{
  "n_experts": 16,
  "moe_layers": [0, 1, 2, 3, 4, 5, 6, 7, 8, 9, 10],
  "normalize_top_k": true,
  "lr_router": 0.00103,
  "norm": "layernorm",
  "tie_word_embeddings": false,
  "optimizer": "muon_variant",
  "max_grad_norm": 0.5,
  "max_seq_len": 1024,
  "max_steps": 7105
}
Below are experts of layer 2 (counted from 0) of a mixture-of-experts language model. Rows are named router (the router's row for the expert) and show model dimensions 128-191. Each number is 128 + 32 x the weight over its row's rms, rounded and kept within 0 to 255. Numbers have three digits each.
Before each expert's rows: "mostly gets" lists some tokens that are sent to it at least half of the time. This comes from a sample of Wikipedia text that the model never trained on.

# expert 0
mostly gets: " (", "ir", "(", "per", "mp", " Preced"
router:146107125149105083116089096133077091089183146191102170122122060140061095198115200149148202132096106095095050090141161125099106133162092158126150114118086104172078139136105157144145139092131110

# expert 15
mostly gets: "is", ":", "ley", "ya", "ina", "ius"
router:135097107131157102104113149078077137138159119111168131117159074136130150147095085146121111133143110093073134081173155184124101101153098165103143123140089125135121129170061162124125172112117120

# expert 11
mostly gets: ".", "–", " \"", "/", "\n", ")."
router:185156135157124114168238144099133102137115138133145144058166150136140123090101185140119093118189126108145171130183161150105082162115133138099126123146110170168149182089150129119141117184112135

# expert 5
mostly gets: "9", "6", "7", " the", "5", "3"
router:146087171171108076121061139178174150124142103105106119149158144134077120102126174133139143128145110119095107075173157141135164112067101087100146100168109146135171191142083155126104109121128122

# expert 13
mostly gets: " film", " album", "ical", " School", " house", " city"
router:124069162114093194118124215174090077148186168176177144125150134090162145190120099132110156107146119137136114097152122111120165146113182192130171119216112150062161163198127143056170146060203131

# expert 10
mostly gets: " up", " be", " being", " use", " end", "y"
router:136059106099114144176068127123096132109084107137125125153137106136117102158139124156136099167151103115115081097127131166126153144113110136151094134149150166090169121160100077158121103110207143

# expert 12
mostly gets: " Bo", " Bi", " Cup", " Bre", " mi", " Do"
router:122125114140139084130160156165112105192118096108167086113143154108072064094166129197047155180122114112119127104143183148103153148100153091113151137114109149122115073140127141112126178165146120

# expert 4
mostly gets: "s", " in", " of", " for", " with", " at"
router:174109060128161154064103157082164079094152096198098123192136136107142118145096109184137115144093134075139118114139148120130119125103088137124160080144154185109093109076124142184149127165154141

# expert 14
mostly gets: "'", " York", "ub", "’", " California", " States"
router:126086122096098101136177161154152108125154180134161144102156104093138127142184157132121129128139131116023148136149129175068129105096144186143127119176072170132082182138193127132177119108110067

# expert 7
mostly gets: " ", " an", " p", "li", " c", " under"
router:161152125211136117108131124109149173143135154186188093156112106159115111120138141114147160082168104111141135124160172165132185083125066103095078122139064108111121133189103059115113140187120102

# expert 8
mostly gets: " |", "|", " The", " that", " it", " which"
router:121136091110079123156146125114118102099122159100154110079125110152098093115119141066149118101214160091073137166146109134163159043087132154109195100135122132162162142123102143117121135156135104

# expert 1
mostly gets: " first", " two", "0", "est", " second", " same"
router:160115154149141145134111156155082141153172104096147097177169123135111107070119111144168185168177137072163122128102141144092119149099077073083122180096174124090125069134105112115099137132114120

# expert 6
mostly gets: " L", " P", " La", " Co", " De", "b"
router:118101105107096078185155108125146125183156126101155103140194110097121126103141175106145160120105109103111142084101115130107163154133156137139159145165169156074193150134152148048144105105170145

# expert 3
mostly gets: ",", " and", ")", " he", " to", "),"
router:110091074134151170148156057186150054117162104125161140069133098164164133128153113173119127196166156083141062078164138152102118136093139065091031175181136122091100162083113133120168125172131092

# expert 9
mostly gets: "-", " Re", " U", " S", " O", " A"
router:165142139138137120142109141145133130152170120109156114151127098091095144083136110099154165154152144107092126130195107136127128151107099102119170122127130102135165179071143162127190131162123117

# expert 2
mostly gets: " one", " two", " her", " its", " all", " known"
router:130077138124167094100065175113098152147169132110135109136136125087096127116171146104167174093154104144051137125087182179100179148129091145108105089150133081117031075089085139083138104130074161